Below are experts of layer 4 (counted from 0) of a mixture-of-experts language model. Rows are named router (the router's row for the expert), down (a neuron's output weights, with its number) and show model dimensions 0-255. Each number is 500 + 25 x the weight over its row's rms, rounded and kept within 0 to 999. Numbers have three digits each.
After each expert's rows: "comes before" lists some tokens at least twice as common just after its tokens as in all text. This comes from a sample of Wikipedia text that the model never trained on. Tokens count by the router's weight.

# expert 53
router:469503493466490519494514463568495479484515495536441519481503534500465498494472511538524494545549519478526505515551511473495481468472476493440510514497491513505532490484459450482519542484468481500523545507539507513491499495497487517452486502520447457476506533519485490506482496530479461525488468502495493503492470509493480522479501485522553519542488544539473530515546478522488486457512480482530485516516501467518459506445514476540522557490534505477525473497517521506481466519471479495467500511479538482481528507523497501511484524510479519499502498477502503512512528511504522504530510530486496532527530503464508515480508488456524525512538491532466506520519489552454544504543510516502483551444517495527510499503477505471484480490550480482511514530544502468501518545486488
down0:529494533482518511545500471465449562467489481494546513486542513499509529471533515513517464549488519501548502497486477487522526512535553542505513486497473493480520489536500511506439535420490507487466515503494499497497540513499470514456476458528481521482521488529511490506505553481531514503482504469475530513479541516500492504508503479477530477528486536476479494518501497475530512509496474514480465509465532510500491462494531535494500478526477454507472485536500482518509514462497440523468469535514481471514503509500518517543483486480522510519480490521543497509503492540482476516463528510514510542536510507523526479472462489461481490509522535538485546534505467480514445511511477519480488491534502544474514514521506509540538469526460482454518525487497510510499475496531486
down1:502512520480471526492485484545486518523513485522510509501461508555543445462563544486481514503508494471459477476506503500496497525489487539459527473491496481501448476501521469475504486511529494514544515517504497505504485507434511518522501504472475484485487489457495479474460507529463529505481509525509533484459510469481454535493522485520521514509516489531533445477498496445457499514502517519524459449507512501539501515512494499555468488530534505552523460505500541528507498530499481510497485441493519468560527505500493473514497521500461481515522493474479450522524516503514520517510526493507490505505471465475448498519469521515499500459481471547458522506479479515512523486488484484528498524459475521501489500492513535495450500473495464516516531479525520508489510478450546
comes before: " |", " –", ":", " -", " Released:", "–200"

# expert 43
router:499504503495482508457479514511492492514461475479507471509496523509497529491480515489489508522457511479490487520439494473505548464560500521481468495521517519493504505509462522495486484476488502462503469490496518512540522512521479525496461519460465456496467482487483501485496497492523523500526478483501494476496473539534486545501495476510539471524480489470567423496548483498487544469511523494511517494478477507504491498509446526513500511521461458512505502498465495499476464503488507513485472530536496530484525527490532506511489496530487507548504494537529502480488499470474495526519525553451504528501452506509496518559458448540532475500455491468525524515558490486499491504490481483462466504540558520514509527465509557482519473479484507487540517507476516542556513485488504
down0:487501469491510499480473577524524472511492487516552488502504545503499503514477492480514478494502470569473500499488513527503567438527473489458484474551518530499498508501483489492533418488490477487513457447511522510517524490543501503504476522456506496539488480469503521504495502495421542500509530447497479475494525497560516546488471531561527494543477492489475510522519488514471501537482461543529510518474480510497522479551504472504485520480517458528519539490498518523503508528471505502467493486513509518522495511482497506487489499554511494525521522477511537511528504547510511490506538521486527501505501470521472513513445503504479493476514509498498510515523493500528542497473531497481475526467558499522487508499514495487511493527514471507505485513523532482529533530518502
down1:556505495518492492448510491506564504472526522529489486527493476476478541489530516494469536498520476495497521501508517529554499522492505492476547479499510510508527474455481454472464528519493502498487547505521545503482482519457530506446563479481493495497493464484476522473511474508469533510557534466491546538509458532495439454514514518443493499476519538504469576500492477502483504510522472564520505503470531484485518510531504480498519502532507557490519518487465469466476520502510483509502495490504508452492504466514501474486486482502496466486476543511521495501492465490491503488462483528493524477471503504539506495507500542503493481506489506482534486528492507484548497458519502489515528503511497500522546508491505472521543541528462477483493499480456492513493470483497462
comes before: ".", " of", ",", "s", " in", "s."

# expert 47
router:547524499463508499503511501468504470485484480483476478511492503519478527472526522494513540495478515533504492456538510518509542482501493471534520499536506458474526514511517475522521507425473530511470535470572512515488457498423473528511462473475524489522486499438488549519502487470487479476516507488522486498499500504479496491496516510471486503510541490507484524478457502507523468483511480510474475508475508476497540485492487528437506456495518576527499536493497479487530509469479543531480467463516488494524531453454527457516491500509508497510487517483469486498515484512484523488498510472516492451500506504541450500527486464518495534520515478444498469491518528495515463491491509543493467486499506526511550516477500487501546497483507480487459501480529539501506487481535459
down0:455520532505516551468491512537509493494532532461510508478461512475535525471498523468498476517520499504489468489524519499527505518499532522458484503510462513513506489495484512522447478486445471535487484482483510545535500505512498484484496527481466486463466505546502445505452524503495531488482531554493542479485538493496454497510535503492538473457505496493491480493472509515512499494505506511495518509482524506485523518490491503474513508505485506489510451465511535455471467473493468575506474480497468559539496510548516513486452550547489494506477480466447517460536480518518491490509494504513451514488488509475501514505470450504502497461511501467498511473539481479508453488468495493495438492434515521471509489500513531491519487543517516502511528477489513494486476531463509
down1:494517514486500529540573479511493510476490488511537475508499526518508511536522531483502498489481515498477498544514471504525463503489497541477523521464514488502470504508515506470521522543507498519530453500486483498450521490497521530521453473508493503514492462511549504476516517505528494485495494506516472516475556448502467488517494476519504493447481477508510500537529558530528478542506513492462504468494529526523493511506507491531511516497500459516517508505498508541491533523524518506452540497515523441510457508503525537478545461486504478492532457540513533506536486513474512494532496514504473437478510501465538514461529501500495478513483525496471520533489469512476475545516553513472503475522498524551493471578471549479494506506494523461490527497510544489511462507494524
comes before: "-", "\n", "|", "The", "In", "=="

# expert 6
router:518543499510456577514478495534499463515524479544507461501507554546445520479474536542529495501494546501538473512524502528498510493517502572473516470489549510507507499505456466529502491498484538474507509510524514503496484479491511492476501458505441505491469524516479499520473514495452479518514480520486507534512481525542465549507498505527513453546518484514537542490496528532528523496507506491486541524452506496554492508495514528496544475498477501495548497514516503469507490484474493516504445531468490454493538510539514514511487491504495467504479475510525517523514466493489484480506478495512504476496535509530517539484507499484509543506503498476518457522522507527490512519557494503456474496516526520514522507519443523474504504468497481450488500490482530506536453477518496
down1:490494520519441506493532458441498535508525442469513454481454511475493481491521496465477525399485535492481482515487517522488514513500525495467524499510472492531496554532489517519493515491538516503478489548499480501506465490513536533511513527524492539493488495484528497520489508482517539492504463457505497490506499497521485488522491543484486506474461445516491483484516464488487497549495448509518518492472534494472495552503531542525510483507504541532505531498476519483498469496494505514489503499499483494483516477533495473530492523526454497489536502491509543469496499508487512495487508502486557459496512493481505534480485452449491517503516531526561483513544486472498510505452503474530468478521520502543531474503539481478494469488513484538492496486542459531491522465509453
down2:511442484484548504539509500493509535513476496475476510493471517553494480499542497477517486498490504471485477471471522550493515525502501470493516510538519454493494498504488475484513504530468505512485497435519547476525473459497503554517492549455471507509559518483444527499521496483490485472503489485507514517451520508497482511513500453472531484471475527510524472510509504459486472540514532480512517465463460490515480484525492476508470529488511492498470521526473466462525497453549476516515480488499513486490512488501496542510436515516529495464501470531524493519508478537474506531478460492484498491527508520451502502487530519521502466494478485511511493498512456515469506488463518497537505471465491514472409487490534505495467496463469518473527510449480504539484511526488520
comes before: "-", " |", "|", "=", " •", " Genus:"

# expert 33
router:534559520461472516508486483517509446527508486491497478474526548524480531483484511500531483513484529461497482503497513516503493494498471527471505489492540516509501524474447480504506496460459506472532499493519520485523491470467456524485462440516447489507474521521501497487457497509492494479490493520462488525517476529520430557520507487517513491513532514536545537511478523528505498484522502470507545491462481503560491519486484491524517522492506544509539476520497483458493497479471477516484451511490489447487529513493513506558481502510489514513492469501495546533504472488502499509507483498500508495494556515511516524503486493493509529496502468447515468480522507529521501519501517543450494516524556528530516498489421522481551481462497516475488495498480547508530460509530501
down0:505465497478448510464511531487485478516483506518467546528496492498565527518509498523518481470530473495533478495485516508444471519461524477516526492515504500473504505485535447477501504476498475495496470470480491482460555503546547512534493477482524487542486516474472503507480467472511543522502510474553502540501465470483482520532497501441488493496485526499468529482476479542500503517496512505520545477474496463516523517472518505474486477488514499516529521486497533497488455504495529465515468496524510540510493489507470477470501533508506517507526492503497465515499464511521526539470485507514475474518507516489513490497501504525540477480467495484492513498499453501534553516519501515537482538572452469445481514518508480562496539513500513524520427488550489479481529506487520
down1:496558477551534509502478498509455519471529466467547486467493510506487507501518555488502519524481479545478492502505486484517540489483481519486482537519467480514446477471495481493495483502535514480508487508531517509541508471492505457498532504481517525472526508503514492514502519521492534490540551492509495476538483509514574485480553518566470503487515510505515506487526529454479492457519491532484484483484479509508466492587539509518480492458520491468497536507523527475513499500518505524516488523470494514489507495508451533498471464491462524513495546481494484529527514568502517488477496484490519509523446492469540473533538463487466533544512493479501513494482486523453517471531482517496481503468501470509534472499526501497481532494497493514460480473494526525479512490460518
comes before: "-", " |", ";", ":", "-1", "',"

# expert 37
router:481484505458518502509552508470492508508473502505452521473546479485489505528518499428521537535496523505491492524509489464486494492479510514508483457552515521497476533500502562506487500476481519467499534511502508511533502484544457537488472548477462466481510514516470498457553494514526460478508528509537537482494486509486487543535512491491538493508474483492544461499517511490487519467473545489495500496470505451491512509502496491520502493527502513511547530516499497497511486440495491513519512469446491517507475558533528517492507481495525563519535483551492529481491519519505500490500506530458482541512464474535438492522482471508467505533494516464527510495510458462503490491522501487463462492509511499526506516474517535510503453484511500497505562471463536506526515505462498
down0:525514513522496521509523531500516493488498500477504447500466507497513465452546486493507470492457560505493467533475488501483468514517490524463504483506515461515502465494497487494494464542509510537530490463512538551505488513534486510483507485505495568515501475454478499505507458466529481534522528520448452497512516506522484495527492472503502514496508542501427523476510481507483507513529452525524517487531522525482509451533469480495480487477489451468493491457484481517527506498493521528507524494507473464511462483507489485458522504507473447487513531536549534479489477512502516493475494462497514469529510502477454504525536556562495524541496492499512476503491543502495539533508500482502490485474474501474471500460477514453463510479545493514511468462505538525492531474504512
down1:536506519482534516530506513494498494490475537507531531535469500498508501502456536533506456477487479469465509436479498511459499522458466486495542503473508510507492531511474544502469513484498498519482499524502477540504511507469477521513480463492482504495482533515480502539492461528490490461501508503476482527514541471454498540489465518524513433493500534454564499513520541466508512543528507436532488541490451439483493510463510509531497480506475517493472492493474524461501476493532507487449497499492504524500504538490517490496516484527553518447500476455496526485508513451536537533536520514497550546508537478471463471500508520476476455492493523529464523480507498522517514498492509492479526486510476520465491522491501522508518496506497489476465528505501492473458500522515470
comes before: " of", " and", " in", ".", " for", "'s"

# expert 30
router:492526513495454521476485486521512481542539482515490491453476511493489527496481499550553505505520518496542462478530506503477489479493465528499510491488534520485522508473479470537490531420493501487496508467514533490518455508463511519473466470510450475498459537503503485481471519525497466489480491519487506531502488506525475509502522504538521506509514498510533556494494488515535501501496495514486539530489482473557468532485519527491563495480497504504498502535514520485464492434488471518459435537456514470508533528527471509502540497494500501481488447516487532527535491511535498515505501516509497486501576488523506492486514526485525531517516488477540470494495510535470500519549478518463521504493509489494525475507469512475507448473552512457518508505493563472510473496498489
down0:513486462509473495491536466494524500532461548525500473490529519488508529522477515522531501487490521481520496472485518508507500522477490532493513529473453491485519495527498470503472477471499452503498461500478485508541549508526518527520496510500458509520530545509494448486530500516483469495480503551493488470523459463509496495485456506513537464497477469522499491469493442498503478505533542503465525486538442493502478514479487485476485548526453507519457559477463529516502521465490477549506498490493518498530498539493515474507515532478473476450491496515457546473517498502522487498505465458514491497475451509527488513498502550506496489463468530537501498519487473509501495502547509536460467492494518554489436493521504531472507533468523469518496507456510520493462522486531510
down1:496535475511526467487481490471503481482497494542501503500512504461506475532533514471529519509516523461476472503503461479508498528483486540527503531458540578464487481490483518474527484510529494500487538521489466531488550527521525505496494513511474462513501484508503493480532479469518495483478499522481496454486523472490525529480461558510506510510504484472535494497492525466534488513522470515545500507536480512505518499480454494495501513497467502523508478499497542524500490496500482484459513519501535562478528608509470544534497510521486522502497526486494472470516554465552478490485491502478515479488539470498485472524521529517523475529559499521492515509501456496486531513466475507544515549525515499475498483513521521451490453545475522490520494488497476513461519520494487
comes before: " |", " which", " well", " York", "−", "9"

# expert 57
router:499573492495473542492485474512502479513509490533515474460494529524468500480493516524516531538476535515507509509500541523526507483517443541483495461492538514487499513482462462511495493454492526521510485486530523503476471505475503485499482447518435477495450499534464520495464507472465481514510468482507518526496497491527446522482505473496500471528530473522502541477491501571528519490502503508502492514450486504525508476493521532538546498504497523530508471517501493476469482475453465492489479531479515456504518526532516521511503486514525486486496486486524537532550485507483458485470484486511532483524545494534515519478495517497526544519502512465521462504518490578499506529517493501437502494498498512529555492494454520477525501494499501463500513485520525505546471485550486
down0:555515525516478516533477509512521454493492554468546543523572470468465543505472489476531484509512501513495517509503525444478487463493498520456509526514521517509448475516494508500468473535490467522459481513519450504492538476514490461519516565533467516530493509491502529536505517537480543511486520493538503542503534483531539503494498480526475435530483529497506520520473527468530524530447493464496524482461472516486500513484492511468522527521505534509520495487512508467529476496493477491451470488526486503532461475519460486481469527486458525518508508497528491464516498502539519491487484512489495529525503510495460499524489529471525510496489464533471484544497456515488504508465506511508467508470493511494490541458514509495480520525490492533471493536470517503496502523522503
down1:540496482503447502478478557493518493534518510497527537502471498450507504473500493506448493507472450505504511512466481507532513495456503514558511509502492491494468534505487481554515518486546524498477482496516524485456520475477482488473505501485497497505482471484502505490521497498479495487523505503472461534478529468513488509467500534531478506485434509452497486500503492508504497533476462530532499489494482536497490462511506487491443514470503519546520521526494535548510509525467476494493460506484499460533490495525532483492480512508470490470497557544495489534517460518563491465461523486498495476512469490464498507470448519476503479506496451503465468522519507514485550553478475509493493455498536500527528493510467522545502472484534504485500509484496509451510461512506579
comes before: " |", "|", "E", "O", "T", "1"